From a checkpoint of a small mixture-of-experts model trained on Wikipedia.
Size: 8 layers, width 320.
Experts: 32 experts in each of 4 layers, a softmax router.
Training: a variant of Muon for the experts, 916M tokens.
Below are experts of layer 5 (counted from 0) of a mixture-of-experts language model. Rows are named router (the router's row for the expert), gate (a neuron's input weights, with its number), up (a neuron's input weights, with its number), down (a neuron's output weights, with its number) and show model dimensions 160-319. Each number is 128 + 32 x the weight over its row's rms, rounded and kept within 0 to 255. Numbers have three digits each.
After each expert's rows: "mostly gets" lists some tokens that are sent to it at least half of the time; "comes after" lists some tokens at least twice as common just before its tokens as in all text. This comes from a sample of Wikipedia text that the model never trained on. Tokens count by the router's weight.

# expert 22
router:136141090176183112139189165134168107152142101149079146090150107142101114088074116121175124090101142110143157132121161147133166157186152114094087125139146111125168125097130131138100147156151118101076162144050151119051174177155165100115098108140105150123090176117129171127164174082164102114128099171159120091057178133145127161106127137168059105127148101202151120108131165086160172172090134147196104139152153090063114142160108136118141150106042109125164163156118124155161126163089158
gate2:100112113112076122118122074134136107126124135120140110145149096117114120108196134146072121181123118118162131080127144104157190166072089070142159159157140128119131106121098136170135064115098103154119134152189102134135129075066089150107116112183097079151118159126148090140083114108190148107100084116169081142174085206106103157115143114087157086152103175133137136155126177105115102176066077153091158123130086167076129193084187114167176109125155112143090124136141106082143132130110155
up2:130135115108185080124144173130176107120111086102083107109120079141178189101117172022134117141070162201121203129176135066153160172174122136105137149039102101123123124127103145136131149070152054155110115134153120106133173171143123093125116152183127147152117133079129150114187132096131144166138127147181110146059108138096057185094135133145122095094130101119181136113129109139098113076133128132132115097126154109073142142153098123102096140116181111138153144151147100171113112141128096
down2:095106109146167155166117114141054125072077157170117072174115078121069108101147152088119205161163048136180149096106132083102123083108135069110146126116150135105171107116121123137067159146111172094160147106154094109137169117140121171092158151134153141079094084149075138111114158114131166156112159110085067139065104086182101162127156095131107125150119120167098105076117117108130169140127138133189122134061135118106121176161164114161136096108132068094136197142131120110090149152099110
gate3:114088108181094144090145133080144143166156109109129060110132136150059102112110125113067143104124162144133113124163075117104125153118161111153062107054127188106089172164099133111106102101110123132097185152090095128168178121108165163114115132093118131158163137109169124133092192103119163127114128148198175113232136149192090143148110093118150173086107146143105114092065151050103076107154094152105150160159113131053125099118109175073121088137089112113110117099128141152120122132091108
up3:110134148140183080165128111144148148133074123163128122124150099129126119087108174110183130129115103166088126126211029137158153170144147124147150126136100106103182110168107164068139140140107097144108107172153141173114115132132096116110189154123119151144126103075203090158143184138157138130111108089086125144118140125155079137127103121060108129097085147153162138180193177127112054176074136170144101062141115128115094128105141151138135099127104147120165200097129140048079145125145096
down3:093107144194145125133168206106127159091196157102044122155123100074165154094140114099129130139196102096129098119090177103130121142179114110097106135123116176185184135146134146052147127129105188100155144090151143117155077111181131135094104092077115131145058116126156116123149129091156149107142138111172142190135156138202109143125158119103105185063121138128207142134109170128163137185133092074154097123093131121155160068139103143135146138145154139089139104127111133221129195149077171
mostly gets: " U", " W", " R", " N", " S", " H"
comes after: " |", "″", " (", ";", ":", "W"

# expert 0
router:127173144132179139142106085190170100121162096090172104126139098099156113141076140109087149110114159137126099099112108118162198132158161115104168149155128120119109093039166108106127064111129124098166136103107139112138180093180184111111138169149074143108130075114152149132164140127161108123117167120118160133098070165140131201073171129100097068076092096091060100095107111113136087119088111075106109158131098094083128113162167128115040126133080143120139134161157095158114151100151089
gate3:104057124093144137134124134188093153182154155105201142157079105146160172087147094153110111128121097163123156152167120106201130042115147131124139112132108139139126119119139143219097096131083152143115128104129127135114135166138074097175158072154165155125088132166147203125138138111112143135181161134122138164084101147186059136100109150177149164141173144113168186104138162092172134148218070137139068093143163135204140094181171078108162189121167109167187125156099117076063125094133151
up3:159115142149172090120159134142151167103182130118095125183126132170148107101121125131109125175142113199105197157159148068137137121170172133110130153139111114134141085111190156139090113130171103195104133129155148135248054177143086084165133135157154144120121144075147139081193092146107118091086140118112044164120098166146175147121147064167174143143118085172152161151164177155117106144177133128150095168101111111079144121100136120118112191145121087162152177127063129083130105070125151
down3:151165144145082173111108151088110127179100187110176122137113134148123131130165147110091105144151052123098171076134174056081076182088183190171150109141141130174054063197143192116110101144125142138111164195181180176108139147084135140148109138171152114228112130107143145158099145108103122124067149120181058140140150146109119107099149163152138136131190152091147116146135110126119161118169125145118113057107150147161105124163069109127108129122121187139149125171153084180078140127108185
gate4:125056070092099126149111093057118082119176108134096118085113100120111144126155087085134129120097175077152093093115153125134103135080138123197145098065092103106170119168116130135101118090139148086147173111103146138152149125086113084159074147147134162059106118131112108136109130073144134047091070122119157107090157115114125116072160147142131090132106144119161102157172166088129057079092144143164128107107084140167076062127080142150095112093174102112115134139113127100188139135128081
up4:152143161112175128181110164114130144122094196125115087136039152113229153122147097092109143129123104200094126068099111158089115112082139192130110130160195148029132155118114143087113192164132125139080137158157107169192145142164084055133187118135164107127104151080148122168145148161084153222081133148137132167071111143115126126111105133151127136133140096156108055091120094138171203134114159129167118176095143158134145149168164135171098174150100141130142104118136165182108105088132157
down4:098111176129152156098099116138184140137119092137090131133107208131183154125064040142078123054074169174108163155172150097189064120247163116142081156096134127135133127116120088119167110100139122061130090151156184124065136155138123119157119161175165172157126093123138129222113140195150125115106138113154131095137045144100114069154147088073124120201159132117118117100079104112137107101135104187118095130144123111091113122078137166144178085143070116075124167149108145112152091126122070
mostly gets: " York", " British", " American", " Canada", " London", " Republican"
comes after: " the", ",", " United", " of", " New", " in"

# expert 7
router:127109120097106120165083102133167149134120097072222158118195111107094129076121099175100110147124159112133159130164158092075065109185113096128158124116119159118158097138097120122152183136059090134118147147082138083124108132073172202087101075093139156137126087132152123125096155136101171117114130104098123189122111056117116072132101049137177089105140085108139155142109132099136124102111122164119162183118118165107154157126077212098100061189128072137159126099142130112094112106159153
gate2:051136087130180130093143148147148140139160126095115104105159126109171127110094111093119140131190177136117133008186143109130107156142110108113132165139137125131127080112114076208078087106133172145094086072154117152193116143125135114138128128130120096116145115123150126106134181113131088100134183095144141164140166068170106188063112118179174119104106048112128175137126069112113133078169113082120103131109071135129112102062170129105134118133167130187106169122119093089152138138075106
up2:125150156098146125115128087129153103143131085098139085115167187158121156156104173125071124169208121101175105089106101128124082168112079102149041065116139151140075139160133112205133181064190154165138137115140127151181087123124087104186141123139078148051062121169130117136127207142164098099131169181139149151113132072147144133124135148116189136081165084130153136123147106086118151117106111157104111146109059123156114146123144092075084137147143145183128183136102108117137138146161140
down2:095113146117142184147108134157139128063189133120171121160111106106149141052140080154197125120114153138041078119101110162158106176083110155139178125085138197100109080155106123137159122124184151065165162038131177110086113070128142157119130120137119144175128094179113072132091135130158099133092124163148122151092099125144070119108106105163125062151095149166121091198181101199133114200157089169113071099074168112080064118157126146151126167134110105103138107167112144157125098130188111
gate3:123142117157068152144095097201096091183121133157156228143095103108151193172124118169121116114095108073101150166134115125165146128125156104135150108156115106130137165106166141189124141122089090134122171170122148133109131111111148133125133127089126059107118092134124145089148101083071137123149134134143156123081152143099135090183140089104129133116132173104158091122189131145035183168118092129128105154131083039159159114167101073125072174105131042149087115140139127102107157151132134
up3:134140059153164115165096132083109091108111083107120103117142060144134115123106090101112129144123094163148069101146192043104183151100182147145100050110117152120100114126071171119145083086114096084148030101109082150134109091178123142153144226125105165128124103135161110156085140205158069181144099089157085157144117089120144099096156156112152147096084111189112156157086106114191096121185101170142098107125150162107123051120084107111183113151111170131096125135116138083071099152125046
down3:135101102116115157099141150129067099106106156143110097138151123149175134145103107156133158127137096146165089122135127189106200103140124132094155123151143121099112114049170102167213107083124150130180098110141057107123162153115199178178166135104146096115142174111145144155156186149116109104133099153109145071115149105138219116153122097149070103126107145171135123050111140089133124128119111143201174089143128115112239120112144097138131113145123151147157092147153154139118095103122106
mostly gets: " season", " 2007", " 2016", " 2015", " 2013", " 2006"
comes after: "–", " (", "19", ",", "-", "|"

# expert 24
router:080126102178140134137135106051139163102121167180152101115132121132185099077044120173096112129077155168072124131152091138193107125143087129131174139163166132108113093092134112128139104145081054162118159122190090155100141146117156164151097091100141155140116175101183151106173190109151166121112066143138140169135159062056134168151126145146136183108093144113207097108116161122162119102072125163077168134108068082171136080124130133131126150077148112134136121128080125143111098146144156
gate2:191120141182122122172114182102139152063066119178193101118112130123094079104138139100121173156135059115104096146060188119100132114153124086130132141101135113145144139147113109113105114140119098146147186141117151148119129179125103169127141102062086126135097104110127159103179167174116173181128111156069097132059141095133185109100168133144121099132137156156156181157153150148120088120148133140148158109106094155131133134142126146173140095108103088099138138169129083183119141151121135
up2:124153123094119107109118113143090188105145147192159088105173100129056149119132183137102137113159055164146142117072083160108171104142118095127101102138143174112159136127146118139153112132174085122121192102036163144097148072084079143105099125126126125162086147124100095109131107149156130147205100107095131189132164084092190111143150114081118153138116122157105160126117074045156153173140171148134136133098115125090106074131129139182126085120155169137112163089146139173155163086093141
down2:131153091109188178116129149082201144069121125057105096092050165145115151142091203091121163086111113109171113144191162148093173137102128097138134147125116071106103128103151109114118128131089115100136121185183080137097153202101086131120099119106132124110114128136143085168092136095114075122075161204157104124140104107101043114087107123181126156128121049093161128100058125091091106116085141192102196113119148108133158116086150183130083111122128120108162156079100149135116102107114099
gate3:050104144141112114153164089136117120202128099141097120136126143096117124130079145138094103148096094084091127134128096095105110093104112151124068105118108088140095101044165174180062120127153120117148055146148074115106122172111152141207164135147101132100106142184136131147120189129135120161152128089162093056178132159176113114100139113162132150108133048100148122106106126115149116101086162172089123090101178146126115080171168160093107120026131122093082186124169129145101178158138144
up3:071105143112116051106130090143159136149117122150067134224072081139107153125114094062123130105122138075105113155131125132146134204134091137129161072106173105185117156109092094158116106081104101117112115126155106178120127163151103130133126106095097081155145110080104139073091099138124198147117107127129096118142150139151082172128155120074143123101104109139134128093096135108171145119112190164145085166183069091130103153167155144122142087145096067202135100180098141115097108154097195
down3:113141122141108127069123080141134163191101113092128127082119104157092185109085146139160060127136230118145166062064109136152106113094171105126133164129135122182133162139164165180146170162150141101119108137151138172132105136071108120124152113165101118147124094111175137161092073127138161136133166139199140121166123100157087169121086090129131097176156023106163161128151101163074189131095230095082151129090182131142150109110116089155160173137112140145075162176128114162125159176068103
mostly gets: " 0", " 1", " 6", " 8", " 11", " 7"
comes after: " |", "|", ";", ":", " (", "N"

# expert 4
router:107137111102118171159084126128141120126149124167147132097111164089084120109045139156102119173186133155103105132087136063140106078142053115112150115073124151157127154104097098114165197091110107156154153101111141129191187110125077093131155118109137081139158087103139067129078072108122123107166133093144129115146152130106142108065090128154135132100129113143108095154147149130108149122114164171181177145139160130221163121170082149151114108112181113189084126105157095163100163130108162
gate2:126127149072172127104109149127088122092153082160217140113192135121110152110097155127157121096124127070128107138133109151117215155138165153117054114170145187122092139117132159130130051106114063118140089103158094135108175109120133131133069117085129120147144161148106158132128143105089166175140106101127128153151105112070117111143121096131123108101111153129160142102105120104105160048123087210110131143102202147100128128162170121101156215093097134124092169138064128120145153092146067
up2:131095109104076126168151111117152201170135151070133105117121098080153119138089154102128103149162155168206072148194161150122093076092110176114148126101088150176164186147139143089092129118142122140100137158105123108143124168126121108119125155170139137146094090156153146099090105171180106097109134132133192089092177162159091160061090134132156195153135109130079160127153137148150115175148159145136090083093138152157169111116133139136115088170141137104188102085140161131092139063149229
down2:096090145137196164051119128133134136153178098141154105158164107086157099170144128123125160146124148097088159145075105202138151108149083136085127169141071128148125162135105134149140148157129135125054158137125102150120170188102105087116121140140121084138154073160146125114144156120156151172140119148125109217101105131131136182104110118135154116123150117094133126155128106095152117115109244065069151155064125156117152142125111123143108126184088075183069074102133108140063105094203123
gate3:169179119090119154111145092108105053107148113167159168109138093211077146115179141121147181111125111183111106155139118143166129160129156076141141122145157150152063148213135121133136133164176106130166123175146119126112153157143163059095080122144105192086157107144131106113139120127125092130080122140114145074158127141115107112207114122140108099134090093108100123127136070190075178154124104206102068088186115185128118158132103105087131110159133131174105179145117189111188131110106146
up3:157118130106133169122112186124117131172185114163142162160162050192117155130131173145129145152075123143101152151145125153169145104099134092131158096122123139103122124117106143132154166173129092126091112119130081145092170169131098060107111097103129178092163105125191152175120135118155118129094131136182101098095111164110120127137062082137155107172104119090065118122138163119100157144147158149140133125122148146192134077133100158100152140110095134106131138123123174135083152119100117
down3:157140156152118148173135121107121166075152117122158077113132187154139144111176148156118155110134126116140091159132102185159130116143120072146103145140119134132131212163194113139181121097184096167120173164120134167170076141120112134108105096114151143125102165099168174135151137119109147113030119137141152178104107109103110143085115135104141164088106136132152124090137072169112150132121116110099170080115113144126145100109131097137135100085143138167124213081053125111109093172158173
mostly gets: " –", " —", " +", " −", " FW", "—"
comes after: " |", "|", " medal", " MPC", " Died", ";"

# expert 8
router:116150126128123153146166093153157104135096052151167113162138136140155177121111146126182073151153118058148126179185119133208154191069157127082158143161142106153100126141144175141138102103047135136126132181144108134040095137167088121123129123151078117151129181107148125102177114139120112125123179181121136130188136139142084119135134134134180162130072121171141109160163069121073074139189106119126176127082112145194101112127136101163159185092118187107110093148177120138154079129109112
gate1:171095107087141137154107132075183121101119073112143134103084132121155149159194141154124137122125168093149080092079132144119190143118146124159141096052136137137139165135162140122114132186194143098109111130115136105126152112126112075119149124151140146092128099097154055152120139124177089216185138166139132132115110056096154119130106198145168125168098101162064137098138078098137152084116151104119122138236118130124157207058108150106089041121213193132116098141149121096115123105150181
up1:153112153109155129074145191121143184161133189091197098141086159164162175129142118141107120052116129094166110147166091121124115094136109113160225137127139167140103130160089175119107153179036124127110103127142158172132057112114104090061144177114156203126091088162164157153166122160110108118146043148121077173104147126175132131167093091130093143167084135155125170124130153124103169155149170137182127125148097162116137181145144130114098155151113158102153157115082151110071124062158139
down1:122114118144221112122107095137109099212112126160158171140104114114127125115099169107150122118075164138163166152129151119091159144091136077143114127097181091125125113118107084060124156113111156130139147162149168153144152108196084157144127157178137106127165153158134163117161194131226143120053148154086101160150149166078154143146155154118118137167103061094146156075101130197127154158094142129067146186183150064072149125144146114122105146143158102093137118095093128191086088118133147
gate2:078153133103143141144169103140134172114180134137147178118161195107095147155111143149122103102130136158102106134173092164096066105133140131147113115146108136082089126159092059117145115137179086097117147143120116123132108165100159059133095140097109117113169099097162115103110166063145100154044161097123147106099126144166147113106087105209108108175112107131079131094089100133138088091076108144148100134158202107107080123067162155122112168099095125184121170058150141177104131115179105
up2:144146168121137129168167091161124149117117171133092117151078123138135101078156158164133111181160145092074149158253105098141101099097208137115138143168173128088165115087115068143172136157114145126143103137129187162149066140120161135111138101047067097189100117098194107123135163094146110137155150103112151102103148062103105152134057115114169191130089095116124080101205177144132103112113088128129122118102151117151136164152176111104097155113122075102122172136145115115119112106123049
down2:165144114143164122128100146121134106153110141159136167134069123099116102123171119123132177119154141099106206100179135126101153159156117051132117127160181177117137134141080120098112138121159154122143102082109126143092117144097109141076117087151127177107118115117106095100153070113139071078111166151135157081124176110147192112132075057132130141149201175165181119112140124153182114095102114160152086144101119166116177000169102112146152122107103130079093136116067123120091132153149161
mostly gets: " p", " both", " Sp", " res", " Po", " Jul"
comes after: " the", "-", " and", " a", " to", " an"

# expert 9
router:080155164102125081133174178090091115118146104103145179086145150125090141151145127122106068160151115130130143085130130090146134117098142204078139136082155109117066097055207082154109132113146122119180105146114083118097149205120128124097140141130032076161096149127089091128126167116201147108134092127177128130081161188195127135131131137163183150199146123178161129133174121146166112145074143107174105086159089150079148105098078152118147181123172152154109111153113125152089179138189121
gate2:143113059115121128101106146096082099150101109138138121158109117150149130151108110125152205112125145094158117078116135125160113170130102115117126160167124058140137161157084123132125098096103090127170096162128151099170179086065150157086105174124128198085146098091117127104107114124116114112091114193080145087120151123127101050156126138140111136116116172186145173142146115108056134098161185154131117119138080095166109167109116142143124154120116133151162157132164107162081119116114161
up2:153146064126119059151169160072090118166149089132108101108091148118141089107115121056086115163105075127194199143151100168162139168111138149089100125117151163104128160091132109190151111159145197103140113114121086151100160169114146147111144137170137128115137166166080157141092179137110086132172115114101091119032144092090117161134127150177125159132101097078102172191097164100101128121166158154102127141139149126177147153097148066135111087171137137161159068149172085133160161107119112
down2:109133141131125095112159185190140061108132123124167185114079124119187157106118156191149091087109110175096123109092192091173174055104058123119134151125142098114109155122113124123088209159113124107167110134164111131104183153162182092126093067158110155092149124069157169123143109124181157151157161132149145152143134130111103164140102120083130124121133135122117129107081190147090132073106118109149114155139123059071128145138143087105129174159120151171109084102078167094118121157178064
gate3:103154112103169171121112089089143154144189109147120111115090079125132193107117143105081144104127104131159071095082142158146112180169168163174161165138157154082003159083147147088131110120158151086151201157125103173094143139105164123156140137121179111105103108111128130119148152114103128133129103125146144110128133125137084118154120134076143029133105105121099135171085121195096157136115184138179144096151155163151132122174113090087090157144096152100126122162150149142116089135133141
up3:126133154190195233139108106145087155127135108147125135156122176143144132083162066118136149117156154130121162104086174158068085112131170086135097158091112107126137091045185147105137209119174125182138119138158146115142076148164109163158154106082101159122152151127083113110180119120078151099105143126157139149146120099118104102135146155152076125149121117113166109132188112098121074115101133127121131154100117163155139096147143141124088117193145073115142151119173171112098120221098154
down3:142097137079096150158122181162165158142100150129165149102137155102085108127095123084124198161129062084102117106142191132110155127126098183129068143127127113114159171181167152096164109135136188084146158152128106161099134133110107111117137135136145138140138100119130188070078057187078132137097113120158078135069125168193105112124137116097205056164186117069102127176043130160153161122115106132177149104086147125052103132103129111081135151108093094147108158207160073144167096128149126
mostly gets: " He", " It", " She", ".", " this", " This"
comes after: ".", "s", " 1", " 0", " U", ")"

# expert 6
router:154132135083122125142123104125145124115129194205140130156141130138113082046132133168126133110093185136101142118167103227151158115119102132121147141126153153133121093067112137075172108104163111168106161114153118131063132127067208203148145134051135163118120077077155143136176180130135149100074093094148117187193129071058108154124138143123132116127103160120154131162101150161176138125139152160115124164143129137121112075118136171130138126130139165136131095140138121077096055096172083
gate2:106128135156070160080133145164142150111161178079082110120108125105075059138144130086165071156112178132147061089058156169081138203159165158147172083098138162051073143154133125121073107087194113133098086129139139099109086163089127126091162125128128042164090102123071133117061131114131153120117095135136127139117118127155108102060105122151130188139124109135076151154129119117090068143094124159050081134143063147136122127129090157110152180186128139148136157105135161095081074078135184
up2:104147159156177126130147217112177094146103086140135089114148151139092143129095100124169169176187155167144131102165126106143120121192183090131100140124169116098130115117123173102103181157148098091083105155090146133106117100125093151164069132147142138146086162143065150155177137139113124152125161155111184141107139167098106147189097077131154111147093086127116097162100078147122085145143159157146158120165136120069111192163138108169149121135115096118108128135088211130150148124130163
down2:137067174120093149148098097126103129161120078124123133130109073161078195119146134169131086157200142103154106097114084107127116156092123049099083110158154107146168147111075107113135171115189130153137130155119156164111117119132165085132114134126169147137121113121119112116141149156116118112132141095108134097137136066123140080154139050168116131144124147082135137124150144161106100118116110084112091065119123137178177066139099171112154139103136029160137097129144157134091083081113158
gate3:149151106171168163124157081109094104101118152100146149114166123154107113112176146191108147145125107084081119125157147115165165098148126076153137122067149075086157078172154169095080101149173052111107073109107125146094108119118176114120116083123055136153129135168126154152148120113176157112141109149176123132126123187149124108164139137152113111136114139121168188138164101112135084128120071210117123139125075187138065141132087145110146094069155148117158041128130191112149127129110079
up3:133131079083118126157114090085145165171196168143082080120114111134116117149171149150134132100141143179185060065139080150159124098230163114206147148114196101172144071130108124171067124182118125109158157103146113164141177088117100141076139087153032136054070136131172085136129164115117104136097120096072079169127122122144090138129130149124144129144114122111152127138133059073142108135118148119123176178105143154182114185104112127179107054085104120103172138104185106131123136148119146
down3:174153147068131133144083145202187141163131163115096141121136157169105130156095138141078133132114142069180184130151111147077183051132127132107135151221102042153105085154171089205101164112097146098081132108112109205109125179066122138109140130246110142145134100086141137142160094101191141086146166187106102136116131143165089120130121145107071127142051182101114100172135100144172113122121121080170184151126133158137170167162112087098155164164163123109154163092171113143166148107137102
mostly gets: "%", "000", "1", "00", "0", "500"
comes after: ".", "–", "°", "′", ":", " −"

# expert 25
router:098133115102097139108100134103118133137109087220103086087164146086103147145128152101141115194164125164152132153080107114173078158130118108139176116062118154133103117081125106173117173173128074171135129080164146150176171173138184104150098113131087108116152109127181137068100103115110102057142075110114129108097126171141133165144096134158098184148169103089124102138142120118147128110115165120091130158121134133141136124135143128133190105140160132120086132086145167081083118155105160
gate2:171102135161114138186103073148069098110199156068112121153054154188098128115062119094074150154141070078121175084143178194071174165069192134084104133088109171151131085133133162101074179167106150172134168124099137086117091141129144098150102126142113134111093137136112166108151168134067080142083083094077154092116093188119107122084203121091147082129124129132113099074132178138109151162175128167160123137119151077118106141136120094166147155117100101130140102158131110155194117109148150
up2:149090140180132130093127128186150198102110119073217095138058114103107194131109135156166107122111135129161128144103074155093163173157143140154170085128191133111111176140141155094138154128107095079074191093080130089078091135134124149125129176085136151126139113128119149118116199137128103091115097134107157152174166083143092118038099109100128229047103126119158134126156103156136152081087065117130105142140197193131204121147163081114149146150154147106103195095127071124158101093099098
down2:168153091104122103131126165141126068158113160117077160151161131127152087086125100161166087124178093129084109118155134134129125073105120112132110169116121108105146110096076041039110144176167122126180163078131064140130106181122212113127114169114078121201122087153147108134118126124126171103104137171179117108029155167123114128111153163140157141104087139120158097099141069161164084094132121167105095112147158113141171093161096140116092120097138075118162151105112171186126130107157145
gate3:175200209131137097143145116127120104059136095135082125133056094127157155141097134164138118112044137114128057113124101095089152087154118129114103123115109136135160127145154195124162121134103203138162147157132111133162167131143076113137144154160130169098154097140155116131110194120091180137110155202089158124176160148157124155068101127130143110165117184076106128107153122169123121106158156103137130168116144191114164128123093130078182164120078064118173160165141143142159149149116126
up3:123133119132076114094111095127163153102148164087099101125139137149099112077144147106097130157118105091087082091123147078068130180133101112185133143180134117140104093160133087142170154137137048142104157164155081103121127089094117080086121157041167136148114184133154201059099079090160181118147186152062085070108121133121114119087121157128166116152117187113066123141158174142055098068194117101097110126129064124152126133075112172155119095106103141108073131113108115118097157098113197
down3:219132140171086168167118071128130174130144111133117166160107122151158101148086155089097126174144131095118125166077177142146113119140164150124083156162168183164127146131107163128127154145122085083061112123120202162157121180161116141056137126163090143131116128106125105125086109154100159144160114130119114170168141127165108094100115189136096142075170145159106076068121143188151123093148144087172131169187131105182180133107123102051095121119178117140145153130140092153087116103133108
mostly gets: " became", " well", " Best", " including", " su", "\n   "
comes after: "\n", "\n ", " as", " known", " such", " served"

# expert 5
router:135135125128181146113193125081136205143136094146109117147089079152147102186100123136129151093137163121168166118165130157185099139152151154099086114129109110134170155153152092079182115168135145102134113113167161117120095119118155078111083098112080158111097213158129093121150125119078092187086109158098123054137148141131184087188122160138154147039098149110120133140154098128153188146175149123140135142126097169065138153128096160125179123122125066132149103080079145044167152142151174
gate0:119124146137166142139133121167144152100187123138190126129168111124072090087108137116121102152124054116137123177096191188112160134101066102069121128091116134097157103161115161062138136138101110090096157178136085151176145180131130093147189151106144134118102080171079132186146153101109156149106152074123053105094151101130080151081103183129138128083067131117085134172045102139141174183110118169124122100130083117113106134130152126067140131087119129131109142090113119092152153073073152
up0:092164166119141101107110116133156129103175108129116173083139147141140096106189099075121103195097094115143143158070162122182114114093062103089194107108121147106128145105147180104108154127052156131093172089089131104141186140114125156132129089111154088128119136160138114119129133121093169134067086123167120101098081141124146083185105180047138088101071083149079131176115129135114177175090104210114178164127146120177155109133147151143139160161088129129092143157112084130115111124109184
down0:159115077068109160140148144149097067181169080109121099152151136062107153141185162134057141125078191069134109112157146153156124157113094063099079061086174125124115115112178147135138185121166143119138071168134117162127070189122138044135111152102076121131119112106106140114119085112109110112131085070082141113143178141103145125077137167188117188131152164099195102099079156150126134048124066125110101147185078104138195082210114134169123175125142070140058086117124151100127085148157139
gate1:167142171138143142152128101108089185157116116150094108135136168105122152131138160137134116122107148145146092102137150175107132078122134118154138111116112155091076124045155147154118137135159061120127094133098160050157147089165115163150135163161103091059171123180151130107098135112098063119141093073130108137075130066166129110105152123094073133153122060140137156119170104071159133098044065113111083155140122099147144105088050123161157132127145093074098138081081103117110134055100100
up1:153151106110115114150168116132125156073141129113151146154164145194168083117058119117129134121159097149106112074123119137104125105079163164119175092095100141033158132152159113114163133148077137125108189129126122101078104199082111184123144181129102104103129196121158132121130110136108137083075122115156117129186137198117119082135097073126143103137150189082126084119118129163111153162126092091134051169126137148113076117117139171149120147152156067117124070128087135126165054094158122
down1:133129180158083137179132164040115114147128106131172131112140122118140108165090149124136081160109141090161145098121135116147104074111123139153171103190118112102139124189124123094119123097159101128141122092109111148124080166134110098144137140125131120151175108166170177092146174161102120048153111106144123147161139114116110130115088143084140117161158099103077122065159100104090167138060092149060113049135137105122106138145166130152180123168132156148040139170122089165090117107167092
mostly gets: " Ti", " Har", " Ja", " Ka", " ne", " Na"
comes after: ",", " the", ":", " of", " and", " in"

# expert 1
router:095085113123152144168152149123120135189123181090130080124158144092099106085090121144097146144085134134138179166135162074141150169195127124123165149122134095130041123095122095107119125135136102135185154130116090127137148124218182123146131116153155106163096177175128121130150119106139110135124091137188133089084095095107122152110193138117161113172138192138125115105149135150130091138116107166062129112075145141100183096125165139166160172167138087076141135145101169080120166162177203
gate3:090163107084120099071111187126102130183121074136088172131098166151107127109139167146156088159118190124131078206070114135082138168121154127130129149128116103127050145152086174180163099169144118123069147146099078114110132124110132145140182127125169189103127136124098166120165072072158140129125156096127095168119143057095123079094083170154104083092188153169074151114134099139115142072134088116181177122118080169105112122097103120133153117141067145089141133146079078121142126196143120
up3:135110134114138092173119124117113067135122123105174158100095153144137158112091113119092141128146142114140111136076162104087187138156111109128123119094141138189103163117093121121201140228124100070054145152112115141159122136138121168175120160161098162123156163139109148124171070131136091098143174155144112152161092135132109121144107085159150154087127153155168155062117084070165127134106127144094128151191074097110079093154077142100132175086089116127171144111099145088071115106065170
down3:051177098114125147091122135104161091117125131132134095122133125104115100135135126132129151147153132107154121099115125075177119134152142143093122094135147144191183102101170120154161134138160133126141124124161152097133171172125181143102128138139123129203179125103130102195140123166141099085151168139013153131127158082187152151150128169170134089103184094127100108146111112077137104217109104078085123193186135149019105118108147109109120139102125106180139182136083090091089150110131144
gate4:103179148156151087159114109123179111136158140147153160168160093092123117146157155141109133127092129092143108102167112144153166103163107159142143164119114137133081091147117141130140125167107185050130107120131091123176110148073124143147111129126074144136073137106131095128098143151130109112126150134142113113175143144154189146115056153128123136131196140162122147097171098131048077178148120141144042139099131130143196088137124112144138127086093133163110084080112153094128131143155143
up4:143158203090086104130103128107194089091126152132100144124119137092109090106209172101117127139148146110144101092168111154118181159163097180133124120107118134093062130138111139155118083106122145084153109129129151101131074115095139155081093135112119179180094085111150131127118139167178027112127102118136133133188104133093106132176091172121094169098140102135125159101167117122080133123123148157146118132020122089109126108103126093161090110140086138133144079099109140113144125156149172
down4:135100139141130095198165121121121137099133154130188165102135166131082125159128113106091129090112154164136178138161121099181105097082120163138124100171115122118099054148134093060163091102142120137115108155161120146117099098162108160158063114095117110075155121086153192086106090160129070123109141101105111070164174098138073095110087178180109095084225126142128119104127114168153133126135080160154137140104120119169073117099110137073124135107162151128117113158151109123102138155156172
mostly gets: " at", " under", " the", " along", " won", " its"
comes after: " of", " in", " to", " at", " on", "'"